config = dict(
    balance_loss=0.0116,
    n_groups=8,
    vocab_size=16384,
    norm='layernorm',
    learning_rate=0.00101,
    beta1=0.9,
    max_steps=6790,
)
Below are experts of layer 4 (counted from 0) of a mixture-of-experts language model. Rows are named router (the router's row for the expert), down (a neuron's output weights, with its number) and show model dimensions 0-95. Each number is 50 + 10 x the weight over its row's rms, rounded and kept within 0 to 99.
Before each expert's rows: a language model's description of what the expert responds to. This comes from a sample of Wikipedia text that the model never trained on.

# expert 55
Description: Place name endings
router:57 43 70 51 43 69 73 46 50 48 56 58 59 44 37 50 48 52 34 42 32 61 53 35 34 56 46 50 65 47 51 44 48 41 46 62 60 57 41 58 54 44 54 56 40 52 58 44 45 60 40 63 43 62 49 46 22 70 46 49 46 48 59 56 47 57 50 76 54 40 29 58 54 42 47 47 41 38 45 58 51 45 55 60 53 32 65 58 53 63 44 62 63 43 51 37
down1:47 45 55 31 51 51 67 62 70 61 57 41 61 40 47 43 53 50 55 58 61 54 40 54 55 46 43 55 56 74 58 47 46 39 45 49 52 49 72 61 33 60 36 44 43 40 47 63 52 73 41 42 71 45 31 30 52 35 53 58 40 43 59 42 50 49 41 36 55 63 56 60 64 46 54 60 63 66 39 46 57 40 57 45 60 39 52 57 54 40 41 54 50 59 55 40
down2:61 56 48 35 45 54 55 39 39 41 49 50 52 32 50 47 67 43 45 50 42 71 36 65 59 42 59 39 70 44 40 42 39 54 40 48 62 46 53 60 61 48 57 22 44 76 56 57 41 60 47 45 41 66 49 44 57 52 48 61 52 56 38 52 49 70 44 75 50 56 43 69 44 38 63 49 43 47 44 55 47 58 41 54 58 46 63 59 56 64 49 49 49 47 35 57
down3:62 53 71 44 49 55 40 39 45 42 59 70 68 53 60 55 41 47 33 50 45 44 55 44 41 54 33 46 38 42 36 49 45 54 49 50 38 46 34 52 35 38 52 61 50 44 52 47 48 55 52 60 41 49 57 71 49 52 52 46 43 55 59 58 50 61 36 64 61 40 25 53 71 54 60 42 33 48 44 60 58 45 67 67 40 46 69 61 44 35 31 58 47 40 49 49
down4:57 50 69 42 51 57 47 52 48 37 48 37 37 49 38 47 65 45 55 45 58 42 44 28 37 42 34 30 28 51 57 42 62 51 45 51 41 42 69 34 67 51 42 58 44 44 54 48 45 56 59 34 42 50 53 30 39 45 52 52 45 49 48 37 45 37 33 56 70 56 53 46 48 42 55 72 41 53 62 52 56 52 60 51 64 41 56 66 40 64 36 64 43 49 58 51
down5:58 63 51 51 47 71 62 59 53 50 50 60 40 67 56 53 56 47 35 62 40 42 39 41 50 56 49 44 62 47 56 45 66 76 50 58 50 59 50 44 61 50 49 55 39 53 82 36 35 59 46 48 40 47 61 69 42 55 44 43 38 41 43 58 47 36 51 56 68 41 49 51 38 43 46 42 60 53 50 65 50 44 48 62 57 57 53 48 54 49 58 80 40 63 60 59
down6:59 52 54 48 45 58 46 61 39 42 42 46 30 44 35 47 33 46 34 50 52 58 40 38 51 52 31 55 39 42 44 52 39 48 57 57 44 41 45 53 43 37 55 33 59 59 68 55 66 65 35 53 41 47 44 43 38 50 48 64 43 43 48 42 62 54 42 49 52 39 59 53 38 58 53 61 54 52 41 32 28 37 44 46 41 59 55 85 52 61 57 55 44 59 35 37
down7:61 57 37 35 46 52 51 40 41 69 63 49 66 53 27 45 52 55 57 24 43 55 70 66 37 47 44 49 48 46 52 43 62 50 69 58 43 67 35 45 55 44 46 45 36 54 43 58 43 49 48 40 50 44 44 32 70 36 42 32 55 49 52 44 49 51 53 40 46 55 38 52 41 55 48 51 70 73 32 54 41 58 51 61 44 52 57 55 57 38 53 53 43 63 58 50
down8:47 59 44 55 58 40 37 47 61 52 36 48 49 40 56 75 54 33 15 48 53 51 50 55 55 46 56 33 64 51 48 46 61 46 38 45 47 55 28 51 67 51 47 56 40 46 35 62 47 48 38 57 40 58 54 44 47 58 55 52 50 64 48 67 62 46 64 58 57 46 41 53 37 51 56 27 67 61 58 49 41 38 48 57 50 35 43 56 35 52 30 51 46 35 50 47

# expert 1
Description: Location prepositions
router:61 59 41 53 63 48 61 48 57 40 40 52 46 33 48 45 53 38 59 40 44 39 53 48 47 57 45 39 65 54 63 46 71 72 51 61 54 58 56 46 53 51 56 50 56 54 49 53 57 41 40 47 54 39 44 50 29 54 64 39 58 43 59 44 55 55 42 58 54 45 57 48 26 46 54 60 39 56 55 38 47 61 70 52 38 50 24 61 47 86 55 54 41 40 39 39
down0:38 57 45 51 41 44 55 78 59 41 67 52 56 50 34 44 57 59 40 68 52 55 33 53 63 53 61 52 51 66 56 50 65 40 41 49 44 54 68 68 70 63 57 46 37 63 35 49 48 49 49 42 38 54 54 42 53 41 34 43 30 53 36 34 55 57 55 36 50 47 46 55 52 60 50 46 58 54 46 45 51 39 55 46 31 61 67 55 42 45 54 31 39 52 61 42
down1:38 70 44 64 48 49 56 45 58 60 19 74 60 43 54 54 47 48 51 51 62 48 60 57 57 62 53 44 52 40 49 47 65 42 68 48 45 55 47 62 46 42 47 42 29 38 35 55 47 48 65 43 50 33 37 66 50 26 46 43 57 50 53 40 46 42 41 51 49 41 60 67 60 47 57 45 60 61 48 46 48 47 75 57 48 66 48 41 66 51 51 50 38 42 49 59
down2:44 46 50 75 45 54 67 38 60 52 47 50 50 35 42 41 35 58 58 53 46 60 47 36 29 45 50 51 52 55 50 38 50 42 60 43 56 29 54 48 75 54 57 55 44 67 55 53 44 61 47 32 57 44 55 47 55 54 41 47 59 38 38 37 36 61 63 55 41 31 43 39 48 55 54 51 41 64 45 57 49 58 42 60 53 29 34 37 42 44 73 48 41 55 57 36
down3:43 55 21 46 63 66 53 55 41 62 41 39 47 68 49 47 57 49 62 50 67 52 53 39 43 55 51 32 43 51 47 33 47 39 60 40 67 57 57 38 49 49 48 45 52 39 46 45 67 44 61 41 59 50 42 59 53 42 55 59 45 53 53 50 52 55 43 58 43 47 58 61 56 49 54 38 67 55 57 35 51 55 58 49 40 43 34 65 68 69 28 67 26 40 50 50
down4:31 33 49 46 52 52 48 62 63 51 50 49 39 48 48 46 54 65 44 54 51 27 58 44 44 70 43 62 52 58 54 48 48 51 64 56 65 39 54 45 54 39 42 62 46 47 51 55 53 57 41 40 32 53 55 60 38 37 61 38 38 59 54 53 61 51 55 30 69 52 57 45 56 64 37 48 43 46 66 60 53 48 73 68 43 52 45 49 66 32 57 63 50 52 64 71
down5:32 52 41 57 47 51 42 52 48 65 60 73 41 61 54 54 49 40 51 54 71 38 67 59 64 25 51 59 45 50 44 62 52 48 42 52 58 59 48 35 49 50 49 49 52 34 42 56 51 55 54 57 75 45 57 76 47 39 60 47 63 38 50 55 54 57 49 30 61 40 45 39 39 39 36 55 47 59 57 48 59 59 52 61 56 48 29 44 55 74 48 50 47 47 53 59
down6:34 42 50 58 48 34 53 67 54 52 54 59 54 50 42 62 44 52 52 49 53 50 28 41 27 42 42 59 45 54 52 60 32 27 43 52 63 63 55 49 52 46 43 58 55 48 71 56 54 50 52 47 53 66 45 08 45 50 47 42 48 49 57 49 50 51 66 50 67 53 25 40 56 50 47 35 47 44 37 49 48 51 40 55 52 33 44 53 46 40 61 54 58 54 52 41
down7:51 41 40 61 37 54 45 49 73 47 66 39 50 56 47 41 45 57 48 57 44 44 45 20 47 51 51 62 45 45 58 52 35 60 51 57 41 45 50 52 56 37 42 54 46 64 59 73 51 38 61 68 60 59 60 27 53 61 52 51 55 75 51 63 56 56 58 56 46 62 62 37 51 46 34 49 34 43 53 66 47 45 50 41 62 51 45 38 50 46 48 48 35 65 36 57

# expert 59
Description: Foreign word pieces
router:47 38 56 49 49 45 63 35 45 61 50 57 56 57 52 49 42 62 25 71 47 54 65 62 34 39 60 58 56 49 55 47 60 52 35 64 80 41 48 51 37 39 51 53 35 46 62 50 40 51 47 77 52 38 41 50 45 68 48 43 55 76 48 49 34 46 54 50 49 53 56 50 56 42 57 41 44 43 41 69 55 51 56 56 44 44 53 58 59 60 46 66 61 48 41 40
down0:49 45 41 47 55 59 36 33 59 32 54 50 68 50 31 61 61 38 62 56 46 44 58 68 56 42 33 47 55 51 54 45 66 54 55 46 58 27 38 46 46 46 41 58 60 43 42 49 44 48 55 30 51 46 41 19 53 64 45 36 55 49 37 31 57 68 44 58 52 47 43 50 39 52 41 54 45 46 53 51 45 42 39 47 40 60 42 45 48 59 60 27 61 43 42 61
down1:60 47 45 40 63 56 39 45 46 45 38 58 37 33 50 48 37 50 55 55 62 65 52 48 57 56 33 55 41 39 56 49 53 41 57 52 38 59 48 47 36 57 35 70 76 64 52 53 58 55 43 47 51 54 47 55 59 44 53 53 46 30 57 31 80 45 40 50 59 46 36 57 35 59 35 58 45 36 64 29 41 53 47 47 54 62 35 44 48 52 61 43 36 49 50 54
down2:47 46 71 64 48 55 42 49 43 63 54 59 48 64 56 64 45 42 54 39 55 72 65 47 54 75 13 61 56 41 46 58 49 47 53 53 45 50 67 52 41 49 45 56 63 46 48 58 40 43 49 49 48 73 53 63 59 54 43 53 52 45 60 43 50 42 50 44 44 47 45 59 57 34 67 40 43 46 59 56 57 56 55 37 68 53 74 45 41 36 44 49 51 57 58 59
down3:43 47 50 52 41 64 38 49 47 44 33 47 50 50 26 56 42 39 48 34 55 45 42 57 48 29 38 47 53 55 40 33 33 30 56 51 43 59 54 48 52 50 41 60 65 73 37 55 61 49 50 35 57 67 56 29 35 48 45 46 53 45 48 48 45 54 49 48 58 50 46 65 40 72 60 58 63 44 60 53 33 56 51 45 46 47 71 46 44 51 36 57 43 60 39 67
down4:56 42 48 41 52 38 35 55 56 44 47 56 70 35 39 63 60 71 74 57 56 46 30 43 49 54 44 44 43 56 55 56 48 41 65 51 50 47 44 49 70 46 46 31 49 47 46 59 51 53 45 40 51 52 44 29 74 52 49 60 40 47 46 46 46 59 65 45 31 68 48 55 58 45 64 42 56 54 43 50 66 63 41 50 40 46 51 44 51 45 52 29 28 37 63 49
down5:46 32 60 46 58 33 56 39 55 75 67 48 52 42 76 44 49 59 42 61 48 63 59 48 46 52 65 52 48 47 43 59 49 64 42 32 56 49 66 61 48 44 48 38 50 43 47 48 56 44 50 58 56 43 41 75 71 30 49 49 62 35 48 40 57 61 76 50 43 56 51 48 43 63 55 51 53 39 39 64 58 45 36 41 47 57 48 50 49 43 37 55 61 52 59 44
down6:53 47 42 60 69 46 56 54 59 54 55 58 47 69 45 65 47 51 57 57 45 51 42 25 46 64 54 48 28 47 49 65 73 50 50 52 53 59 58 45 50 58 48 44 48 52 41 53 29 55 44 37 53 59 43 33 75 45 57 36 54 51 62 53 47 53 74 56 49 43 49 37 36 44 43 60 60 46 57 43 42 64 42 42 36 38 57 41 23 56 56 49 42 56 60 52
down7:56 45 56 51 62 49 56 45 33 42 35 26 38 33 67 37 57 43 43 48 49 43 52 36 46 48 44 31 43 52 50 32 43 51 54 51 66 52 59 43 50 74 50 45 52 63 47 36 60 60 45 51 63 53 52 39 26 67 47 47 53 36 51 45 49 41 55 52 63 50 53 74 46 55 50 48 34 56 71 55 46 47 55 69 56 64 39 54 38 50 61 52 43 47 37 44

# expert 14
Description: Sports event terms
router:51 54 45 42 59 67 44 65 32 60 34 45 48 52 52 59 74 55 39 63 60 39 52 52 56 59 67 46 70 50 44 64 48 44 47 38 40 49 57 47 57 42 48 40 62 34 39 57 36 49 46 42 39 48 42 57 47 25 52 57 41 43 60 48 62 49 41 53 56 43 65 36 60 51 58 46 67 57 47 46 43 42 47 38 48 67 69 59 58 49 33 55 55 26 46 57
down0:39 56 52 54 23 31 72 46 48 56 39 48 56 54 52 49 52 69 44 54 41 52 46 41 55 49 22 55 39 48 35 65 47 46 70 69 61 33 45 42 40 63 56 46 49 61 41 47 48 43 57 35 52 55 62 63 40 64 60 46 56 51 62 56 41 48 52 48 64 50 52 58 66 66 57 67 44 37 60 56 44 52 49 47 60 57 33 48 58 59 41 56 47 42 45 60
down1:39 43 45 63 58 48 60 41 40 41 57 54 38 52 47 39 69 45 44 69 43 44 62 56 41 53 30 55 54 59 50 53 60 54 45 51 56 42 36 59 47 40 56 46 38 55 59 54 62 49 44 38 37 44 39 45 46 50 37 47 42 54 64 29 78 35 47 28 58 41 54 56 30 61 39 67 47 57 37 35 58 53 57 69 62 50 40 53 46 59 33 53 55 47 50 53
down2:46 43 36 55 51 29 61 70 52 41 56 38 53 42 63 43 53 62 59 41 48 44 46 57 37 46 61 53 37 30 51 57 51 54 42 42 40 66 47 42 56 36 57 52 37 39 60 42 35 57 60 35 45 63 48 61 51 39 58 49 54 38 57 61 45 47 64 39 53 67 57 49 40 44 51 64 48 59 76 50 60 42 55 54 60 69 44 53 57 52 58 34 32 69 38 41
down3:35 67 58 52 46 28 48 49 59 42 36 28 42 45 60 46 37 60 35 48 71 44 50 49 35 65 33 41 48 59 57 39 47 36 58 47 48 40 64 55 52 60 42 67 28 48 54 52 58 54 56 46 54 63 57 43 35 59 69 55 48 49 43 54 58 56 51 38 38 61 44 44 55 51 68 47 47 51 56 39 40 55 39 43 43 46 41 44 56 44 27 59 47 35 40 57
down4:53 61 45 43 58 66 42 28 43 52 51 57 34 44 34 44 31 41 62 57 56 37 55 59 24 50 33 42 45 42 51 56 49 50 52 53 41 33 61 44 65 53 56 56 65 43 67 53 54 61 43 40 48 36 42 68 34 55 59 36 60 47 67 40 57 46 40 61 45 55 49 50 52 58 57 35 55 39 55 29 54 42 56 67 45 38 49 43 45 42 68 52 53 46 44 52
down5:54 45 34 47 45 34 47 33 61 53 54 53 53 46 49 44 43 45 52 55 46 45 55 52 54 52 61 49 66 47 39 56 65 55 38 42 64 52 30 36 35 50 51 52 58 60 50 79 56 38 44 63 40 49 58 44 66 63 53 44 52 49 40 44 39 52 62 51 73 44 61 61 56 67 43 51 51 50 31 48 48 54 50 61 61 47 46 64 29 47 36 24 50 31 45 47
down6:48 38 34 57 51 61 35 55 52 52 60 28 43 47 40 37 65 40 42 50 59 48 47 40 57 53 60 46 61 70 58 53 47 50 52 56 60 47 48 61 37 55 49 38 50 65 49 46 38 58 54 33 51 39 31 42 53 56 58 47 48 39 60 36 69 61 37 42 54 39 39 57 30 46 57 48 24 48 56 40 36 36 53 63 54 51 54 67 61 52 56 32 31 58 48 50
down7:40 61 32 45 55 37 43 53 54 45 53 57 60 41 29 65 44 40 66 41 56 55 26 73 65 53 53 54 57 60 51 54 51 53 55 67 46 56 61 54 55 62 48 37 40 57 55 34 50 59 57 55 56 43 40 59 46 63 41 54 51 45 76 41 44 43 58 48 48 51 59 43 39 43 38 47 62 51 62 22 39 52 43 59 36 48 59 62 41 53 46 46 51 35 33 50

# expert 31
Description: Brand and title pieces
router:60 45 57 58 43 55 49 45 31 47 42 35 41 47 60 65 48 53 38 39 52 53 55 57 61 64 52 62 51 34 28 50 25 37 54 44 55 43 44 71 41 48 61 46 46 50 46 35 39 72 48 40 51 56 38 61 51 48 47 51 31 52 66 62 70 58 41 52 57 46 47 61 57 64 53 53 59 49 37 48 32 48 40 44 61 65 59 43 41 45 45 69 50 47 36 42
down0:47 44 49 57 43 69 50 51 59 53 31 34 50 40 52 56 50 51 44 63 38 73 44 52 57 67 73 65 44 38 55 57 35 59 60 63 60 45 55 54 45 49 50 25 38 47 50 42 57 56 37 48 56 68 49 32 49 64 42 57 43 52 46 54 32 58 45 62 55 56 40 76 69 48 44 49 58 53 43 55 33 47 59 53 53 39 55 45 60 55 58 46 62 43 61 49
down1:45 62 49 32 65 40 38 63 35 43 39 60 59 67 65 35 35 48 57 47 51 35 54 70 49 43 36 56 33 65 46 38 62 57 50 60 57 38 33 53 44 42 42 54 62 50 46 51 52 60 58 47 48 55 26 49 45 44 48 59 47 75 55 51 44 44 52 37 60 52 36 50 57 51 56 47 43 57 54 33 63 24 55 62 39 48 45 43 46 52 58 52 52 60 39 56
down2:41 42 40 52 71 59 38 64 51 49 56 59 36 37 57 45 51 54 39 44 53 54 41 72 51 30 46 54 45 44 41 55 39 49 53 38 64 56 46 41 34 53 64 60 52 52 43 50 46 43 26 33 28 46 52 44 66 38 40 44 54 38 59 42 31 45 56 66 42 53 36 52 33 62 50 44 48 43 41 32 52 59 58 42 59 36 55 50 56 68 52 48 43 54 47 60
down3:66 46 47 32 54 50 43 44 44 29 42 45 60 54 53 51 58 65 55 59 36 43 58 79 54 61 56 58 55 39 53 33 42 40 46 53 50 64 56 78 56 40 53 56 63 57 55 43 41 55 38 36 26 44 45 63 57 58 56 47 46 53 49 36 40 44 57 52 57 57 38 47 61 34 57 51 52 58 61 51 35 68 45 46 60 33 59 40 62 49 40 41 50 52 50 41
down4:61 74 43 55 63 56 59 57 61 53 42 50 52 56 41 63 51 55 51 48 50 60 43 49 42 48 50 70 53 45 42 48 53 47 43 57 47 25 58 59 56 53 54 39 54 45 49 38 65 44 56 44 39 48 55 27 49 36 48 47 33 54 39 70 37 47 44 66 58 21 38 62 70 56 33 31 42 40 62 55 61 43 34 48 44 45 43 47 50 38 51 46 53 50 45 63
down5:63 42 51 32 53 42 50 63 33 56 58 52 38 38 48 61 54 56 59 51 32 46 52 50 47 56 44 53 48 20 41 60 36 45 45 50 39 36 43 56 39 27 46 59 59 51 38 55 44 52 51 51 29 43 46 42 48 34 46 64 45 47 53 49 53 53 44 68 43 37 55 40 67 64 50 58 54 58 38 44 44 57 40 61 57 46 41 39 40 59 43 39 52 68 24 55
down6:48 52 39 53 38 29 39 32 39 61 58 55 57 48 51 74 45 39 52 50 51 49 57 67 38 48 41 63 54 51 60 55 59 36 53 49 69 48 62 47 44 55 63 58 59 50 47 48 41 71 52 52 59 52 41 73 67 59 49 71 37 48 52 32 48 55 60 55 27 47 52 38 47 59 46 41 25 50 62 43 41 47 63 39 53 50 53 41 53 52 37 44 52 48 62 48
down7:59 48 43 46 49 39 47 49 42 48 48 52 64 53 41 65 49 37 51 44 59 51 58 53 39 51 29 58 35 40 50 52 44 49 25 53 45 51 49 66 41 41 56 73 50 57 52 48 35 60 47 46 53 43 52 68 67 43 45 47 50 57 42 54 55 41 44 31 33 50 69 40 58 73 59 62 60 53 44 69 50 58 55 33 66 51 54 36 44 37 36 50 41 71 58 47

# expert 25
Description: Team and place endings
router:58 45 52 46 56 50 46 33 32 55 59 51 43 50 63 55 55 61 32 59 42 45 52 34 64 67 49 48 59 45 34 50 46 37 47 44 52 39 50 54 37 39 55 47 66 39 50 38 43 75 39 51 51 62 47 55 33 60 44 57 53 59 58 50 50 56 58 71 46 30 41 47 54 52 42 48 42 58 51 34 46 44 69 63 49 37 68 54 63 54 35 77 62 44 50 47
down1:45 57 34 40 38 36 49 44 53 49 41 44 69 44 59 46 56 53 49 56 44 60 47 33 62 42 50 44 65 58 54 44 61 45 58 52 45 48 66 39 44 64 45 51 65 57 29 55 43 64 36 51 69 39 56 44 52 57 40 42 53 33 37 46 53 61 53 54 41 65 52 79 35 52 64 42 52 48 70 54 59 57 49 35 65 57 40 55 59 32 55 37 62 55 61 47
down2:50 47 33 44 53 57 51 51 49 32 59 56 40 42 39 48 43 64 65 57 37 38 43 75 31 52 38 76 57 46 32 52 51 39 54 39 54 53 44 43 46 45 53 46 58 41 61 61 70 43 41 57 49 57 52 51 59 49 42 62 51 58 46 56 45 61 44 46 54 53 54 37 67 61 47 36 52 50 26 44 42 47 47 49 49 51 53 47 30 47 33 74 56 52 70 59
down3:60 40 51 46 47 51 53 42 48 60 72 41 40 41 52 59 45 60 59 46 49 51 44 70 45 47 62 51 42 47 39 49 46 67 59 55 58 45 38 40 44 50 61 50 37 48 56 30 38 50 44 45 24 57 51 48 46 43 66 59 62 56 56 43 43 58 50 55 54 29 50 36 30 35 40 41 61 57 38 46 62 60 64 53 57 43 59 47 53 42 80 71 33 55 49 43
down4:58 55 48 55 63 40 65 46 42 55 47 58 76 59 47 52 39 45 64 46 49 36 50 58 49 65 53 57 44 52 43 39 68 46 47 52 50 38 57 53 48 28 37 71 44 47 48 34 48 66 63 43 39 55 51 69 56 44 64 35 38 39 56 44 59 54 39 53 50 40 42 43 55 58 42 45 44 38 46 39 59 50 49 47 27 56 65 59 35 57 62 58 31 32 60 46
down5:56 61 51 38 53 46 51 57 54 65 40 40 50 39 49 38 27 47 60 35 51 37 41 32 50 56 40 61 33 55 49 52 45 37 63 44 38 61 40 62 53 45 53 61 36 49 46 53 35 56 47 39 31 38 59 56 42 53 51 32 52 55 64 56 68 46 52 40 52 32 63 33 44 52 47 70 59 61 64 64 59 46 54 51 35 47 44 40 42 46 53 58 36 48 59 33
down6:50 54 71 55 42 74 47 45 59 37 52 38 46 58 54 38 62 66 44 51 58 49 50 30 55 47 47 42 36 54 58 33 38 54 40 43 46 46 53 61 33 53 53 55 40 42 41 56 31 41 39 55 41 44 56 46 44 41 57 49 53 56 37 47 36 60 77 45 63 48 46 54 50 46 53 44 70 68 50 65 55 66 53 56 55 45 50 60 54 78 46 57 41 36 42 57
down7:55 66 42 53 60 42 62 32 31 42 63 51 42 41 51 49 37 40 38 44 52 55 31 64 50 37 53 57 35 51 50 57 34 57 44 50 49 24 66 41 57 43 55 50 70 49 54 50 54 45 63 36 36 60 64 47 47 44 48 52 51 35 43 56 55 49 62 63 40 58 53 51 37 53 40 57 55 36 38 55 43 68 30 49 65 53 46 43 42 68 62 39 59 47 54 60
down8:58 40 54 63 65 49 46 65 48 62 49 50 58 51 46 45 34 44 58 30 54 62 59 50 66 40 37 53 50 56 57 43 55 56 38 51 47 39 49 66 53 50 48 63 27 61 30 44 66 47 43 45 35 47 47 63 63 29 76 55 50 33 44 46 49 39 51 43 40 46 50 60 53 44 35 54 53 43 63 49 42 62 42 57 47 43 51 40 60 55 60 31 48 69 40 63

# expert 33
Description: Stat table cells
router:40 66 55 46 61 59 45 52 49 48 49 42 51 37 50 59 45 49 60 64 43 40 57 67 59 52 47 58 46 42 55 42 36 46 74 45 21 50 70 44 54 43 49 41 57 35 55 51 60 38 61 73 50 40 66 54 56 44 48 50 44 57 49 63 58 48 59 48 65 47 34 38 47 41 43 35 41 53 54 59 40 42 42 60 64 38 48 65 42 45 39 54 61 33 44 72
down0:65 50 36 66 44 48 60 69 55 42 54 56 68 56 48 36 49 59 63 65 52 57 41 50 67 56 52 55 48 58 44 49 62 51 48 55 45 61 70 48 52 56 48 62 62 52 69 48 54 66 54 57 61 47 65 54 66 48 31 47 51 46 55 56 40 58 66 42 30 48 57 63 57 63 39 48 55 55 71 49 56 67 33 56 41 52 44 46 65 52 51 38 66 37 63 60
down1:55 28 43 43 44 56 58 65 29 62 42 37 62 46 59 55 56 28 57 24 47 62 42 65 44 62 48 54 25 43 43 62 53 56 49 52 41 49 55 39 53 54 43 45 55 42 50 55 54 50 57 54 44 68 43 64 40 26 47 51 42 47 59 41 33 47 56 59 54 55 43 63 51 43 70 67 52 46 54 44 46 49 50 37 39 51 42 56 37 42 51 34 33 52 53 46
down2:65 67 51 56 45 55 53 60 35 52 66 46 55 50 43 59 63 46 42 46 41 42 44 41 44 43 59 40 54 35 66 48 52 43 45 55 55 60 41 50 64 57 63 62 68 58 32 62 37 57 38 57 40 38 57 40 72 56 40 33 36 57 65 31 46 39 47 50 32 41 38 55 47 56 49 39 63 40 51 48 36 51 46 33 45 60 38 40 54 52 55 45 44 57 58 29
down3:51 52 41 72 45 42 44 70 62 46 47 40 50 50 54 46 45 39 49 55 53 57 50 57 59 54 58 47 57 53 49 58 62 33 43 47 51 49 24 50 57 41 60 57 56 63 52 50 57 74 43 48 73 71 45 49 47 49 54 55 50 39 62 32 51 66 32 59 39 48 63 36 53 54 54 59 67 54 68 48 61 62 52 60 38 37 44 59 55 63 40 33 51 32 42 44
down4:44 66 48 39 38 48 31 41 45 46 50 60 35 53 53 57 45 45 59 43 49 56 43 66 61 56 52 69 54 56 74 60 51 44 31 48 56 47 30 37 48 67 58 48 42 46 45 52 46 34 49 42 63 63 37 56 54 41 42 77 61 44 39 53 49 42 60 52 50 39 49 52 38 51 31 34 39 56 63 42 63 40 48 68 61 56 58 49 51 68 46 43 60 56 58 60
down5:51 55 55 41 35 53 26 49 62 40 50 46 32 51 68 47 53 54 42 70 37 64 58 46 47 71 56 54 31 54 63 44 47 51 34 48 56 52 58 52 38 48 51 57 49 48 46 39 34 59 56 47 55 55 37 58 63 45 60 54 55 69 42 32 59 48 48 39 66 67 50 43 67 56 60 43 71 58 60 50 55 51 45 49 49 39 50 43 41 45 34 53 47 69 68 56
down6:48 51 28 43 52 63 52 46 74 60 40 60 37 44 81 43 55 40 67 57 49 60 65 63 41 36 40 54 32 49 52 43 54 57 68 38 38 51 66 41 46 48 55 55 46 53 48 24 58 69 32 48 33 53 41 49 52 53 49 42 46 52 53 37 50 53 55 49 43 68 60 46 52 58 52 53 64 44 53 49 45 61 40 48 54 39 43 51 53 57 38 50 37 50 39 42
down7:30 51 35 40 49 31 60 51 68 60 47 72 46 58 55 70 30 44 53 51 39 58 47 31 47 50 40 48 52 54 47 75 54 44 40 49 45 54 50 46 59 55 63 43 47 49 52 58 72 60 45 65 48 53 43 35 41 49 39 58 60 42 56 57 55 41 48 56 42 51 55 46 52 61 34 47 76 27 59 51 49 55 50 51 45 38 51 57 50 39 51 48 35 64 59 36

# expert 58
Description: Inner word syllables
router:66 40 64 69 49 75 52 30 62 44 47 52 37 60 57 51 67 55 49 57 50 60 44 55 44 52 57 70 49 40 55 48 50 42 35 44 38 48 46 36 34 53 47 57 43 49 62 44 44 65 40 54 49 39 51 48 55 44 56 55 32 53 51 55 56 55 58 36 52 44 32 58 63 46 64 45 31 57 39 69 57 59 45 54 48 50 46 72 38 56 46 72 53 37 43 38
down1:61 50 40 43 42 45 50 56 41 58 56 47 67 42 24 58 33 35 45 52 53 64 60 41 52 31 44 63 58 37 50 47 53 50 45 56 42 60 53 45 39 30 58 65 60 61 55 49 57 34 52 54 60 66 39 82 57 61 52 46 50 40 30 50 52 53 50 62 49 34 51 51 62 62 51 39 36 58 52 47 61 46 41 36 42 44 63 50 57 48 59 42 61 51 58 65
down2:46 56 45 50 54 40 52 69 46 39 46 37 61 66 70 51 49 49 48 78 32 48 42 59 52 42 56 65 54 59 48 21 31 40 32 55 58 54 54 52 41 53 56 43 36 57 59 52 40 41 52 49 48 34 66 58 54 55 52 38 40 73 61 51 46 52 47 52 53 46 46 41 40 44 61 70 55 51 40 51 46 65 66 34 60 57 55 57 38 54 51 42 60 55 49 55
down3:68 55 70 37 41 42 38 66 37 54 44 45 59 41 59 54 33 54 40 46 49 42 53 45 47 47 34 60 52 52 57 44 43 61 38 56 75 30 46 69 55 47 59 71 54 63 33 60 38 63 63 66 47 54 57 62 59 40 62 54 53 42 50 54 52 52 40 36 40 46 61 49 42 56 54 63 46 54 33 55 33 65 56 50 42 55 48 58 56 48 55 39 55 48 42 65
down4:37 55 53 49 53 46 57 54 39 44 55 51 48 52 43 35 57 59 45 29 49 41 33 38 45 36 48 35 44 45 50 46 49 74 37 42 51 56 36 20 59 50 45 37 57 57 50 62 38 43 47 49 52 61 66 56 60 66 42 53 43 63 67 63 35 64 51 39 43 49 49 34 56 51 46 44 45 46 46 57 73 43 55 49 63 55 54 52 61 42 50 35 47 31 31 57
down5:68 42 49 68 51 39 50 46 42 68 62 56 50 49 73 55 54 40 45 54 52 53 60 39 38 60 52 51 38 36 56 56 60 60 39 53 56 41 43 58 41 36 64 41 42 51 47 51 57 39 58 48 39 49 53 62 66 46 54 43 59 48 61 60 49 64 74 32 49 47 60 58 51 56 67 36 40 53 56 53 50 46 34 53 45 43 59 32 39 54 36 42 68 77 48 39
down6:67 71 47 44 54 54 47 46 61 38 38 43 71 58 52 46 56 48 61 19 44 35 48 53 56 59 46 44 56 64 62 35 34 51 51 46 59 55 54 49 50 51 60 40 50 56 31 57 35 58 66 53 46 51 39 39 41 59 45 52 52 40 50 61 54 35 42 49 52 54 48 60 38 48 64 38 72 53 59 43 64 60 52 46 36 48 30 55 40 50 49 63 50 70 62 58
down7:39 46 48 46 63 75 65 58 53 53 51 43 43 62 54 49 41 40 29 38 61 51 59 42 41 51 49 49 44 49 42 45 40 41 44 45 46 52 35 41 57 38 61 51 71 74 37 51 57 50 47 62 48 63 56 48 58 54 33 61 43 59 63 62 59 63 43 59 70 52 36 51 48 40 58 40 36 54 40 57 45 49 45 50 35 52 72 49 41 34 44 54 50 38 29 51
down8:51 44 41 57 66 53 60 56 68 61 56 42 40 53 55 59 46 63 32 50 34 46 53 48 59 71 58 40 45 53 50 56 56 47 67 56 43 57 45 69 51 57 57 49 32 48 66 46 49 40 55 48 45 42 43 51 28 62 61 69 53 51 64 56 37 45 59 71 44 45 64 49 54 56 35 49 61 51 37 68 34 34 73 48 55 47 46 42 54 41 41 59 34 52 50 56